config.toml
balance_bias = true
init_std_router = 0.0218
norm_eps = 1e-05
dataset = "wikipedia_en"
Below are experts of layer 5 (counted from 0) of a mixture-of-experts language model. Rows are named router (the router's row for the expert), down (a neuron's output weights, with its number) and show model dimensions 0-191. Each number is 128 + 24 x the weight over its row's rms, rounded and kept within 0 to 255.
After each expert's rows: a language model's description of what the expert responds to. This comes from a sample of Wikipedia text that the model never trained on.

# expert 8
router [135 141  96 134 132 100  87 129 104 146 101 104 160  74 154 156 107 127 106 156  82 132 157  98 172 141 143 166 136 150  96 162  81  75 166 101 144 155 108 111 157 140 150 112 120  83 147 142 132 161 129 112  75 152 146  98 150 135 135 169 122 145 141  80 124 112 168 140 125 140 130 101 136 118  85 150 112 127 114  98 145 153 117 145 122 123 161 158 183 145 120  90 124 130 111 103  99 139  84 130 140 154 139 135 111 148 157 153 136 124 183 157  91 118 125 156 154 116 154 115 139 116 122 129 137 145 104 101  82 154 130 104  98 127 101 153  91  92  97 150 123 159 151 104  87 126 161 153 133 109 182 136 119 137 133 115 161 118 108  93 112 186 115 109  96 149 116 126 110 144 110 133 153 105 162 117 124 133  89 152 144 133 127 159 141 110 117  86 110 141 124  96]
down0 [140 109 187  96 119 108  69 135  88 149 112 181 132 161 116 133 159 130 134 118 149 103 105  81 130 139  90 117 145 119 118 145 146 156 139 201 110  92 100 103 128 112 138 100 116  97 146 129 154 135 131 104 112 154 127 105 113 112 117 130 113 101 114 137 131 152  88 115 118 106  90 110 112 110 157 155  99 137 148 101 129 161 179  95 119 121 138  86 113 123 136 130 160 120 102 124 108 117 132 122 113 143 151 198  90 170 115 152 120 130 148 112 133 114 159 149 122 132 124 107 140 155 116 125 139  82 144 136 131 143 117  83 117 126 112 150 131 159 132 118 105 144 142 136 129 168 123 135  73 132 113  91 145 150 153 133 106 119 121 154  83 137 145 146 132 137 138 109 165 159 134 130 140 116 123 133 142 112 150 144 147 123 114 143 134 172 134 149 104 122 103 114]
Event-timing prepositions, verbs. Prepositions and verbs that place events in time in sports and broadcast history, such as after, before, released, aired on, following.

# expert 12
router [152 129 126 122  83 116 114 131 139 137  92 124 143 142 144 118  68 142 164  69 122 151  85 121 137  70 163 110 154 114 155 140 152 144 121 106  69 122  98 111 156 128 115  93 138 102 117 150 146 178 142 121 166 149  89 158 141 136 122 136 113 126 122 115 115  91  78 135 119 154 132 111 113 131 116 136 146 135 100 138 106 127 119  91 122 117 114 147 127 124  83 146 178 157 172 170 150  97 150  65 124 120 149 125  94 134 143 117 134  87  87 134 135 153 109 124 148 109 135 122 143 152 106 149 119 132 125 114 181 113 167 126  95 106  74 160 137  91 116 175 137 153 137 140 117 137 128  78 150 141 140  98 124 103 140 123 110 112 140 130 139 105 112 151  66 111 162  96 133 152 117 125  86 166 127 141 118 149  99 112 110 141 131 164 123 104 155 145  80 141 117 151]
down0 [ 98 165 129 135 134 108 169 144  70 182 136 148 140 152 136 127 145 132 138 147 128 159 142  80 128 114 113 138 133 146 114 143 106 118 126 110 128 144 157 119 116 133 126  98 153  97 154 115 117 118 185 130 144 143 135 125 123  61  96 143 153 149 124 147  77  85 117 106 125 107 176 121 107 131 152 144 151 140 135 132  81 123 128 114 163 129  87  95 135 173  87  96 129 120  96 116 149 130 158 103 178 138 185 133  95 143 143 142  91  89 127 117 122  97 148 162 134 132 142  97 151 156 133  96 128 151 108 164 151 117 135  90 119  72  92 164  93 120 160 172 108 115 135 189 137 121 129 104 176 158 122 128 137 129 138 111 149  97 126 129 120 104  90 109 154 130 110 154 135 138 135 120 143 128 156 124 124 159 121 121 182 104 127 118 130 114 130 107 116  93 166 114]
Paragraph breaks, sentence ends. Double line breaks and sentence-final periods closing a paragraph or short description line, just before a new paragraph or == heading ==.

# expert 22
router [ 82 164 146 167 167 136  86 122 108  84 120 100 130 137 102 162 103 111 144 107 161 161 161 144 116 168 116 137 156 105 164 128 115 107 153 117 104 113 115 173  81 136 118 144 113 115 138 162 130  98  92 126 129 124 128 118 153 134 125 131  97 134 130  88 127 140 141 104 130 140 116 143 130 147 101 143 135 141 129  90  83 126 126 154  91  91 147 122 126 139 128 103 120 104 168 133 122 184 142  84  93 128 124 122 175 112 135 141 144 151 112 118 159 105 128 160 115 130  89  82 100 142 136 174 140 124 110 149 141 154 154 120 131 179 131 143 138 139 147  88 167 101 169 152 104 131  90  99 165  85 148 155 120  61 160 131 144 101 118 121  96 120 131  95 111 135  98 110  94 139 116 158 103 134 157 131  87 124  70  94 137 110 190 159 143 153 119 121 158 136 175  84]
down0 [120 139 117 103 135 123 118 127 138 117 141 106 166 141 151 140 107 111 135 150 148 120 101 132  91 106 136 122 143 133 104 151 112 140 112 130 106 128 140  92 174 134 120 130 178 181 167 147 141 131  80 134 144 114 127 111 113 144 108 133 117 137 115 122 122 125 110 145 146 120 141 165 144 105 133  99 130 125 151 149  81 119 173 104 170 113 135 121 151 111 115 115 121 134 137 152 158 127 126 122 108 130 131 139 108 144 114 127 119 139 119 166 162 127 148 119 155 153 108 104 119 168 146 165 152  97 124  89  78 152 189 169 108 177 143  79 137 157 154 119 138  79 148 113 125 112 155 105 126 106 133 138 150 149 128 132 138 133 141 108 136 128 138 171 141  83 116 133 103  97  80 143 127 128 115 139 101 158  94  96 169 143 148 122  92 103 120 134 142 155  97 129]
Definite article phrases. The, of the, in the, to the and the word after them, such as main, new, current, including place phrases like north of the.

# expert 58
router [133  73 118  81 166  96 115 153 143 176 136 165  83 154 111  91 176 119 176 157 142  56 135 133 159 105 145  87  94 161 115 167 166 135 137 128 133 112  92 128 126  94 108 115 119  92  94 157 159 102 146 170 112 143 171  89 128 102 101 116 120 121 146 109 148 115 138 147 128 131 152 117 102 108 108 103 114 153 115 130 106 105 138 131 110 115 143 141  96 126  89 120 130 109 135 113 123 141 127 122 135  94  84 142 134 104 143 101 102 103 135 138 135 134  68 129 140 155 140 128 134 112 165 144 106 109 143 138 128  92 110 148 171 141 138 101 130 166 129  99 111 138 122 125 119 130  97 146 142 143 155 138 127 145 159 132 130 120 186 143 179 147 174 125 141 137 101 107 161 200 172  84 132 126 115 137 132 159 139 181 146 144 118 102 147 174 123 119  77 168 114 133]
down0 [137 112 139 117 121  70  92  99  87  82 128 126 115 136 104 131 112 110 103 140  93 127  81 146 122 112 119 124 149 146 101 118 150 114 164 100 113 165  95 119 115 111  58 117 163 106 105 143 127 104 145 146 167 165  80 116 158 189 166 114 103 127 143 151  87 148 102  88 121 107 123  72 169 147  99 151 131 112 129  91 165 140 102 135 150 115 131 174 139 112 137 125 135 127 153  88 125 125 166 127 122 132 177 132 110 160  90 175 129 101 136 102 123 184 110 145 144 131 126  82 153 141 157  78 117 120  86 145 137 131 148 131 133 109 161 168 147 119 127 169 118 117  98 124  84 118 164 144 133 113 143 141 138 147 186 134  98 167 149 145 103 100 139 168 107 116 120 141 171 135  88 129 129 126 173 142 100  90 131 136 133 155 117 111 134 145 149 178 119 141 138 109]
Year endings in tables. Last three digits of years after a leading 2 or 1, such as 018, 015, 986, plus en dashes in score and season ranges.

# expert 18
router [120 131  93  97 149 151  91 161 149 169 133 128 100 161 158 128 115  94 169 144 156 141 105 136 128 100 166  68 107 147 125 145 163 120 125 134 118 118  97  91 163 118 141 151  96 158 112 130 137 142 126 149 162 125 144 150 129 141 146 142 104 134 160 131 125  82 131 154 160 125 153 129 123  91 118 162  79 130 174 160 175 132 158 146 100  96 139  89 166 140 123  82 169 115 160 145 150 140 105 110 155 155 110 118 131 123  77 141 130 142 110 132  99 142  83 147 135 143 122 156 126 144  86 132 170  73 156 138 139 118 138 134 150 135 144 105  84 135 108 125 150 112 113 151  97 123 123 103 149 148 155 173  81 105 123 107 127 118 134 112 175 121 119 146 130 137 136 132 129 149  84 102 136 114 135  99 101 166 127 131 170 120 127 149 144  76  94 127  91 150 163 116]
down0 [ 98 163 107 159 132 129 140 126 173 159 140 140  91 147 127 129  92 124 129 114 133 154 135  84 118 144 142 149 124 167 142 151 114 130 103 141 182 112 145 118 128 159 142 115 149 160 163  86 136 136 103 143 187  76 101 129 105 128 137 154 100 124 117 138 131 134 133 112 160 133 124 119 125 139 203 138 120 147 169 130 151 184 185 146 115 121 136 162 148 103 116 176 164 181 136 100 141 148 105 118  97 149 125 149 127 120 138 110  94 120 129 137 148 160 158 149 171 153 150 107 118 140 116  99 121 116 140 136 159 122 110 135 122 111 140 101 115  57  96 125 111  99 117 103 100 171 140 141 117 133 116 112 142 112 123 126 163 125 100 124  93 110 170  99 135 141 115 119  93 161 119 132  76  82 135 132 111 166  76 108 126  98 142 153 119 122 140 153 110 162  49 154]
Digits in years, scores. Digits and digit groups inside years, year ranges and match scores, often after a dash or in tables, e.g. 1940, 0–2, 2017–2021.

# expert 7
router [136 150 144 118 173 130  88 107 123 199 140 168 140 170 104  91 107 105 152 161 158  95 132 123 137 111 138  95 131 156 159 107 161  93 154 145 125 113 128 129 148 112 106 179  99 119 156 136 149 121 112 114 131 167 142 154 143 131 118 147  79 103 132 131 140 119 127 123 108 134 169 105 134 135 158 113 104 102 141 146 121 145  92 140  88 155 120 147 154 156 114 118 152 122 157 173 119 104 114 103 140 157  87 149 133 132 124  99 154 131 107 112 102 157  78 139 154 136 111 128 114 105 129 104 165 125 117 147 162 137 151 136 142 133 106 104 116 157 114  93 134 139  99 121 125 115 104 114 122 174 125  97 143  79 137 114 156 150 139  95 111 122  88 157 144 133 130 145 123 117 102 102  82 169 144 110 123 167 100 169 141 107 141 140 156 105 172 141 169 125  94 130]
down0 [130 164 142 158 149 149 102 132 107 131  81 100 111 121 118 109 101 132  63  94 147 122 111 123 117 170  94 112 121 116 115 137 133 113 176 168 137 159 145 127 143 134 160 137 180 139 104 142 111 145 101 110 156 148 149 106 124 116  83 101 109 151  93 117 120 122 129 127 107 138 115 123 101 126 104 100 133 130  88 132 114 107 116 136 140 123  99 130 170 140 137 112 193 186  88 169 102 166 152 135 137 164 164 164 138 159 114 137 115 102 151 170  94 102 160  85 108 112 117 140  97 123 120 127 100 147 109 128 117 127 142 160 106 138 174 132 138 161 125 125 103 144 109 107 141 111 109 149 124 112 115 105 150 176 144 136 143  94 164 135 142 147 155 103 130 159 135 102 136 142 102 128 137 150 163 128 138 145 110 116 142 125 138 110 127 124  90  98  98 160  94 102]
Digits in measurements. Single digits and small numbers in tables and measurements, especially feet, inches, pounds and climate figures, e.g. 6 ft 5 in, 215 lb.

# expert 44
router [119 109 139 139 126 118 109  82 120 100 158  98 117 136 144 170 123 125 127 125 101 157 139 123 156 196 132 141 147  78 124 130 107 116 117 110 114  99 134 190  85 139 140 140  99 136 143 125 132 146 124 141 133  96 109 126 131 160 127 112 108 129 150 108 139 118 114 113 120 117  98 123 107 151 140 172 136 110  89 129 115 160 109 151 161 108 142 108 115  95 168 133 129 103 100 166 134 195 104 110 119 148 107 106 154  99 120 113 109 178 182  91 159  91 164 122  98 117 153 153 132 164  80 152 102 100 125 107 114 166 124 100 132 167 152 136 108 107 147  85 145 144 169 153  94 117 145 127 127 125 162 181 122 122 128  85 157 132 104 144 159 124 133  85 149 136 117  79 108 169 108 158 127 145 100 139  92 131 134 110 135 156 126 171 122 140 127  97 144  97 149 115]
down5 [ 90 150 125 130 107  90 109 163 110 129 137 139 118 166 126 134 130 162  99 153 143 114 116 159 130 116 176 122 127 119 111 110 127 138 123 126 161 155 151 168 135  95 152 104 108  72  96 190 166 125 144 100 139 181 104 112 115 170 128 131 111 124 181 121  99 136 142  87 117  91 127 151 148 151  93 138 143 128 180 129 149 137 119 115  95  72 140 157 110 122  99 121 146 165 124 144 125 126  99 111 140  78 114 149 100 148  86  89 143  93 141 113 156 132 136  96 100 171 108 124 146 151 113 119 149  97 149 145 164 147 115 133 114 126 158 110 191 106 166 119 122 109 133 115 132 142  90 139 111 152 101 138 125 156 144 125 124 141 123 148 120 147 163 142 153 163 144 101 123 100 106 143 135 146 118  58 130 154 116  99 153 131  87 169 144 168 110 138  85 132 112 116]
Determiners and quantifiers. Articles and quantifiers at clause starts or after "as", such as the, an, no, all, any, some, "is a".

# expert 30
router [139 118 106 151 107 116 114 187 110 152  97 109 119 105 171 165  88 126 197 161  94 151  81 119 141  88 168 130 129 172 127 129 132 127 187 150 100 124  97  90 147 134 138 108 125  72 124 151 135 175 169 148 144 140 147 140 124 129 143  93 139  93 130  92 123  79 109 145 106 154 107 124 132 134  95  90 127 137  89 123 138  93 114 132 102 130  96 174 137 127 109 143 163 152 136 111 112 126 131 120 127 142 161 124  75  71 178 121 115  93 128 139 175 127 145  98 165  92  88 146 145 151 127 142  88 133 155 126 122 101 152 133 147  81 103 108 115 104 130 136 142 159 102 119 136 110 129  88 138 113 110 140 132 133 111 141 136 140 159 118 154 142  91 120  99  77 122 126 103 134 130 127  98 117 127 112 147 146 104 131 104 138 111 109 128  98 121 136 106 145 113 104]
down0 [122  94 138 144 111 125 131 152  99 113 114 133 134 114  83 120 132 145 103 124 181 108 115 136 150 121  94 138 119  91 117 159 114  99 121 101 154 159 118  88 151 160 119 142 157  67 115 126 102 151 160 144 116 169 116  68 144 120 165  90 132 131 130 166 101 102 154 139 107  97  84 153 149  78 141 113 196 130 178 133 144 170 136 105 142  93 169 134 142  99  99 144 133  97 137 118 116 141 158 113  84 122 120 123 170 121 125 109 140  96 124 124  88 177 133 167 134 131 103 144 107 126  75 122 133 119 113 125 133 144 155 156 105 137 140 136 108 149 146 146 115 124  75 160 105 135 154 160 151  92 135 121 129 103  94 140 149 119 129 135  99 114 106 120 111 151 131 136 112 132 144 122  99 126 174 131 136 140 129 137 158 153  74 155 146 173 110 165 119 130 145 175]
Section heading markers. The == and === signs and last words of section headings, plus the blank line before or after them, e.g. Regular season==.